Weights of a small mixture-of-experts language model, trained from scratch on English Wikipedia: a shared expert of 128 neurons.
Below are experts of layer 3 (counted from 0) of a mixture-of-experts language model. Rows are named router (the router's row for the expert), gate (a neuron's input weights, with its number), up (a neuron's input weights, with its number), down (a neuron's output weights, with its number) and show model dimensions 0-255. Each number is 128 + 32 x the weight over its row's rms, rounded and kept within 0 to 255. Numbers have three digits each.
After each expert's rows: a language model's description of what the expert responds to; "mostly gets" lists some tokens that are sent to it at least half of the time. This comes from a sample of Wikipedia text that the model never trained on.

# expert 15
router:176099066169144091161155136141167134106095154114107089139137160156150123198123152193148094135144100157143115079125160143118082143120176133114166132144093097129119180152110148132150102185112151111131077163111168137151112157147202163153049149062115145114158075082112133108097140124108096174066119145105145071081119161108152111128098136119155154094083093075105118097124100135153118103156158147142171143126179080071101104113101138150090182120085122163116147106110102166150175144139161170090169119123157109125147138144128143139116097151127136093100119128134127137140178137083094071106107141150192144119163185122113086090070112089175156160144156175090186071137051152059095114124141196113090168162066098112088084178116141127148124108121119170112149057189185128103186138095077
gate2:131076136133101168207087134113078108142101093127172129137146164101106090171099144182091175123115120138156171117077119106150121112148165154133097122096180130145120114100165106145157091173122093111106188164104102172171156123092154137175152167084103117143086111189153100075116178118147118147130126075144173140094131090164141138191060141161143149179121054154112125130099159139143211126156091049146108092149176148159103199117114090110152118169138130137104170122072172191183105134183140152108152171169145112086100104143114134169158172111113141067112155111178108109099108215111079090137161122146135094116106156148112153160101159127173138099177120121125133123098078103101113148077132143104083100152151096098156075116117224144104168105108125135135140097181161177154121130111105
up2:136105110170117130148137083164136112108110146069143114109175096079184121194160141131108181127129114177098126052118182128159058123136156143045123171139156145131088144102172135130090105122143127122104093159120123126166101149086158106079180147071116163180111105140106105145154143148092145113118147154104153073097075100101113148133106177113119181117083096156116134078079153123096134092114135156095197167148187082097171034189119112083110142148112082159193158108077180169141094124147107137143180152122142136154133157092130126175091126166097117072152157120123142133162096191115115093065154103104147144149146129172048102161076149101118164091125139089108084098159058105150189108123195157150083098137138128114130088099120106104123116130088141156112125055147132135140120161120164
down2:142089116166066153139129078129171135101195113073147098143135154127172137182203105161095152102106102181135116089127187120107109095152182158074145170143151130148085110151172147178144120168087095115094058175123144137146117164131158106122129119169158149154140161110093129122123152175129118133129082163085153100079071169176116131114124147128134206158077107123099130143071118141115125084116133179156186137146174115130093114188096114116163115120073137140141116134061137145139073140180095132042152124137186119174114128120131135216090096144108135116127154156166134086119080159127099127096117073087204136087133113144139137129142115123096167062116136106138115107153124175138143095113110154182083048118152113143071061058144119136116113122110155181147132112089098124120114184072159
It responds to: Prepositions right after a noun or verb phrase and before its object, e.g. arrival in, outbreak of, home to, presented with.
mostly gets: " on", " for", " after", " with", " into", " during"

# expert 23
router:173073082136147086167164139132139154168089124088142088143137148172148078170166093144170111106111075143171075109165166113134098148076128158154123126167082163158120161158131123161146127155085124089138115132071137166172164151106168166176103143095138112080168083132144106092150111095096110171108168163085100116070147132089136113171118107178161170121081133076101095105072120153133152085158171173143159173145139119093077090124156145109096167176085082144079143121126070176183128175130130171084178165102108116102154151119164114173116091170106112078077142167135105158104167120078077105072139173147167149082158160077125125095081146067147155131172139168122151075118111175127142136141091153116130182122099080126107103159142174160150185104105124179128146105146148155085158181084110
gate3:111116106103115119083101069119163156128085134115164116150096164139162181118120067179168121125094141155147192061121142062133086148094187124132105139211098100105146159120121092121129132068200128117121109098095117094135096135123119146079133115114104108188125149093093098077098081140150165216150156134189167156102104127124217092125073141167111133116104170142117126133131114188121114150109134140104100138123120111120100125181162102101190138161128161139153119136125126105139108132128149168103081052115087126152162165170089146104110130114101134123135078143112127121097118075129118067126114106072178123105049084136077110113093154155144152116120151110091165214146129109139179112142115115133116125094131116104093159152168108116195157188167130225154079129196113178116170159088135
up3:155097195112116114101176137053125125137125097094091116139116092111124135160064194174110106182183120145134129171167141142196075107138162087130173138096127167149103117110099114124133165163139154157094168047121093086181111129134099086140139123098172079123158095072131124155136181117097117175183163120147124126138087145100122071117106150110126147132182159204196107163175114172138148089113128178169120141150123141156109147119139143124139137145108059113152108153147125078084136090117178133166165176156139141120132178196103126080081084155133109066152165129178074127141171130064129145174085130085138169139144135112179133136138126097127073122141115159090113134049107188200136172129173146118142163120124215094111151111154101062125123084148103128101118146097116111108153123157118
down3:132177069092051110133120156156114134175181126149144097127182071094118161187115138114208144113146081083186080078086168114083114139110132140161173121110145082140178106176129165115131106169115069180154098131089091075164112131088172162110125062073101116138141150185081123129084086150117078140108167130162059043137144100145102161136126112117147082161148118177098177132122085161081088094095093184128128127158143130114099183133161161124150081111121151150120152192118161172083148106127110109094064106125170117172165113122170119097125104126159160113101103102100179147094129108111067142158169137182104111107119051142136155132117110078163100110181135109140148159108158090110108109155093141146097163133065117113121155144156111093140148121093067146144092138144133161102129152105159
It responds to: Mostly none clear; blank spaces, en dashes in year ranges, table pipes, degree/minute signs, and the word Barn in place names.
mostly gets: " Barn", " adults", "′", " Kum", " increase", " Most"

# expert 36
router:159122105153138059132142148121121166155114096083145099137118148145146124150163154139171123133160072142130114151188127126144136113115175139143156144205092125144043164187115086166179155097083110135154097186109159118127179113075135122134120106068140123079147103129111146140133153094114092147049141217090115074120122164096122173148107120107192143046108161123153087089076078139153140080153149155125149188097149108121099118129115151142123130147110098138072099128155110140153171168124085130106143140108125052128118150076156124153098124151145088048087173143104075106116180124049103109087165138118150148106121139031071135080098150083151117110175150126072128103149072142075088089126124155122153176152091119094138138144142147139176141105117150186102125105131118153121165173089087
gate1:126176163177098139092163148107171126113133130100163158114116158088213122117140092172155121108152123129151106169123166127153121152118192098156176141109116186151094130166170103199150117123137148095099121123134102087079124095145157093116136172082119123081160105089102139173073107136099158103115113109127097097144090110107185120194131126146054110087105127187109134125139090127142134125159146110114112095124103105118145099120127088186119122173101137112151098163094102186109158118171163177149117114121125116118130077063140063117134188130038098111119135062100086138083126146074136096141137140117152047154110084130120129167085147105145103151149201170090159176169131062111077099036112149115090097086107124144124080107148140200120125167142176175110181137099123109181155155126181
up1:104144079201103091085094083087165186147162105121138162170090076118116170153148052138137149130143170087123104133161167141121137103165130175123131140115086151125135124140132177173120097112078120141167116115099090160122132096164176105100104159142117137138170143108109136137112071152104180106112084105154117079090098114090111170157133156070086152086141138105099135063130136116143096108156132139107148135155090039171152129146129187153107087058078149127106091122099134144127135210128112170124075068117178127112168154109113072157146150073116139081176106060103144103144149124131127050147108175102237085142167113143124104102114132136172124124101174178124149200111153101124118145098075172128124167140105100121191085089148136169162140161113130138119138127096105154102159075183104
down1:135142151055110169151102109078140188190106165127155126190143174121160213046161095132094176107125147172127158152125141147173089092173106123126113101091107194090130115097126146155118094152126121130154126134125162132154174098135091060101186157053182177183078148135111108133049165157119114081149160154188133160087147105122120119167132100110109154131167095133103126117176131189198119085136112126111137101182110140175100182142081115087155080112111098127122136119104180097095083126187143118102113135125155136124139091156135114103050112105174106125126102146128143078093106125141099093167091150112082138136155083111099120174090122134171149138097157095145130173145077113145099096140118102169114156087167095146146117026104143049141160145121127132109172132138125127150107136177149
It responds to: Function words starting clauses, especially that, which, who, when, where and this, after commas or nouns in prose.
mostly gets: " that", " which", " this", " who", " when", " where"

# expert 16
router:144098102118153105145144152126135201185114116081151072112146133158187108139161092176178099131154062179154126148150192098140114136105141166158133139135108141190136136171147098129111162110102139072141105112091123151150195157141189223207111137125152099109158076141121122093147105078103134152154139147076091139089146117054082098120129091169139158125092135080122103119094135170154158096142149148135120135127128117066091126141167122057110181141102109157062106139089098132166140140135113181118150200103116123097156130151151063124098094164074137091071141147130085110102146140097109119094123136100175138109139143087167139119089129090188203113169179164110137084137093143135154093145099162131134189140119088153104131154101159142120177099074146187154122111175130119056159172116077
gate2:150111110113121137121103187096122144141140113182141052056118120121137145139167153144168119085156129100076130159128076136132157099096082201105129158101131071131181174163131194124088143127070138123115114100111158087164121082163092120155118125167094138116100063111143124092131109171174089117127177127071138205108090086142153167177135167144167096089153151084137129102113091109179117160099146099123111115154133060100131134096129138095091139159099102078132085174104108077147073158168122111161110170116158191166083066120109083134121060115081121150112088190099080137124117083141147113098120114132141113098178116150111105127182132128167106159143163136156056158123176147077081177154082137152149119146102158083122152135100114138100156172160194101111146070072151135082147084168110
up2:069088152126131097094100124113149177172134117115101165136151105148101037142119155152156134173132112131095097131117129175091122097124217099104101151151132146117086057102135147183118127160168148089131151160090104159113061167114143144080115102142160169091149150139118104143070111064177135138101202098101130097237121115161112058099173179167152127135109159178132063086140162134142116102131096131114144170092154110143128145134155129080085113109136187147112137124080105168119105170145189152077112137167086105118159087116142139117045120061152162097121039144162126120152126117143173193147163080102075119148109126138117097111168105126123088145111115085144146124152132144111116095129140102123128120092144166134186186111174179141144134098127090165080126072106181162120170125142122
down2:147100091201140096167159110181110168109190068139082098158114138141156138110134166150079125121140054072120071162128144142107124139141149115140098104154115109116134054129077142151095146119123118168136140167095158136165061115107197157131132103189157122129158130112102108159168131130111139076058123123113122110088124159148124129110160162135147154142138167154084154107130093053038109147213141108081112136051158105110100104117112110158149070134094132115113120102127140187153133163114129120166160110065160119213168119089129101120095117156110129057080122120096181139154137159162134150127128115150188078093152134110082133204077128151122082151101138168147126152085115164131077096102107144157179081144111101095139142124069190153151192136113139084118114159150118135132089071091125
It responds to: Single digits and small numbers in statistics tables, measurements and model names, such as Renault 3.5, 6 ft, 4,956 m.
mostly gets: "2", "1", "3", "4", "6", "7"

# expert 40
router:169070082169172099169185098149143157160087131106122078166097150166151086142162141145151120119136067159159092150151175074122105157086116137148138135162083150153133164134123112157146108126096128088156079155095141151180152161115132157164096139098145103105166114141164148091147113112102086167087161168091108128076136157071093122159136091149164165138098155090105085091069131147127140092148161171151163172124146107098093087120144153099099153185102102150101132111113097184167145160116120176079174149114083117119164156131197098161130080164119095075071120160127071178103169115070064122087140159138169140098178154071133121075090151086144173117177118165069155073116091153121147112171110166122149185119108095135117095159127158155144192128090142158177159090177152127104169182094098
gate1:156123171150168094114139119215114177124055109107103163131119100112165173195120122098118117119144103135119148116144081106139178146108127124138113151122102145122084119189165052161128123146140177054123115072055110060072089042107135097127119091157111093122086155202137136166107096108149114097062187117116136106123088139140102099150147133103143111088176123093078136124174181086165145095181133139173164132157106089077171143148081171088167171103184122096136089129159148156116133144167146169094155144131125080128118116119066107137110048062132155131117164119082148146171141119092182134104132139113108157164149123156183083097079126131102091139105147079107132172128106113053096141065140121106150158147153169118127086102146163110187142092120143170081132106135117122147105126147103
up1:161138152154087167142104094126126119094152140119101126148112136090098175153176121127153137086158118209155134133115150167171139146085148153147175187109127085117129066156153174160147140126166145152059167155117141163097121181147105123122160103157121138111099143155176104134136084152128090176124129194150156116096196170121087143112082080181165121086107124115125192181087169154106185137130139132185068083124158065141132184171086103150207104111117115164093120161148171121118142107156180091140185148152124154189182055068122153205089161111157162117097084126129120087135130095169133091129108136221124132161107139198144163139119130117102141150116152112075144146105079128158126100060121102092101156137133126122088097198098130087132149126146176151157156150121093120142170119137120
down1:092127074113146160128155194091130071117124070142128132171109189060124163106159092089155121158188114151092073098143155074129178115126117135177074115139081170171121048109129131149101186138140154119168157073170110134126131121073174121110123158188107182140136160071114116130147149108164197125079122136108111166151161077144109140076152126149155134066111141152140151131106199148081090123087144169174090085101174177132145145161100095113153121194135122146175108131113127100135136099120078186130144084086152146123130068148117119115152114109194126137127164099142104110164074087157144160192144097133135152130054063125140157068114166092148099121063172155145139153089122084188130135156145197146125104103131159150120095133143132110145125128131138114183135104075097147069112116132154
It responds to: Roman numerals after War, grade, Title, League, as in World War I, grade I listed, Title I, and nearby prepositions.
mostly gets: " I", " II", " III", " PA", "I", " IV"

# expert 37
router:166120093188165091163159150176161119154111096051146074109073149163121065176160105191178108110099119164129099142172148137148097152099136118122123120205087148149128161149135133200156161155094159117102120207072175118182126136129143158148099121123117128129155090140099134076109106116112148162107151139121101089092137156040111136149090113151179136087078145067110101140117133158159125114141148117132191138149109091097110128127104135090103136130089113131099136104133069201151115156117177150106146164104082110068154134139122132165135063171070111084099085151083114187141144100123126101127129183138142179048208145095114151119070166098162136116153143203105126094088132212093155107119128127123113159098067084123127138139156148153126172098151135132143126145110134126110206143109125
gate1:110142168173141148161104133135092115203090127165127050076098123108136163166077158205153122121191094109112087134141133114166141121097158109104143147153100165119141181068107120123149163162096190096170166141060090124142123087131048087124099125096125141167122140188152157135088139109085120150119127112100142085189172145113116159105122173117070132138143120124094149142104178130127164124126088154128183146161121118084151121103175119138145144106075124126151133231105086109091117160084110114157123137121062085129169128148116123065104123123108128110144111105131147169175152157147021139089167083143111201118147090105103094181161075157103132108122161168061114075166141163125138139105115187187121125078107141078176159178083156100140133131122153126143114147092148101178146125112128
up1:129096149102141196088096134157100094167180133093110126113148150108058131104195133105154102084097119137064196185141159149110156144147121146146097132092118112105122122161117146105131115158120121153095135087145152163077126144152178148120140140109112080094124150087147127156120104061063139098152125146114134177098075111154141132172086132128180119185105065119053185099117150140091117143158181108058072092125208154154132093130106100198136153097149156131128097150117189110153062119174141099091155185130148158151171108131153134153079121117146163155088147069134074145132172074090134070100133138144140162120171158129165204093117100127139067168149168132146067144189138072119109158159160157165114086120171107116127107139093159123105155170147144135175175078090168131115122125145146
down1:107127117110121109153151081143079167160116125114141083147124053132126101143106146134118081110172117156165167107111179146129118107130095131090137112147085097140079136103126169159139139085133118109149098093117146109093096067183112133135135192161107128087116160133173122091124155069078164116103182125128159132084158093159119163117061162158155099128147118166176075083125095092162086148151118090121169090094129133180173151106101138120118069187107164102154038087105157084176085131170053169151121147134115113166128140110083099135137073102136162141146145057163125057127101128161123116117121168160132068106165092109133087067118124085188125069127118107136153107136075140089133079148099142131188145133159121177158060103185131082100184173148126143182105096127123096116145105208151
It responds to: Word-initial prefixes such as non, co, re, un, dis, pre, plus section-heading closings like == with line break, and sentence-initial In.
mostly gets: "==\n\n", " re", " ==\n\n", " well", " Mid", " un"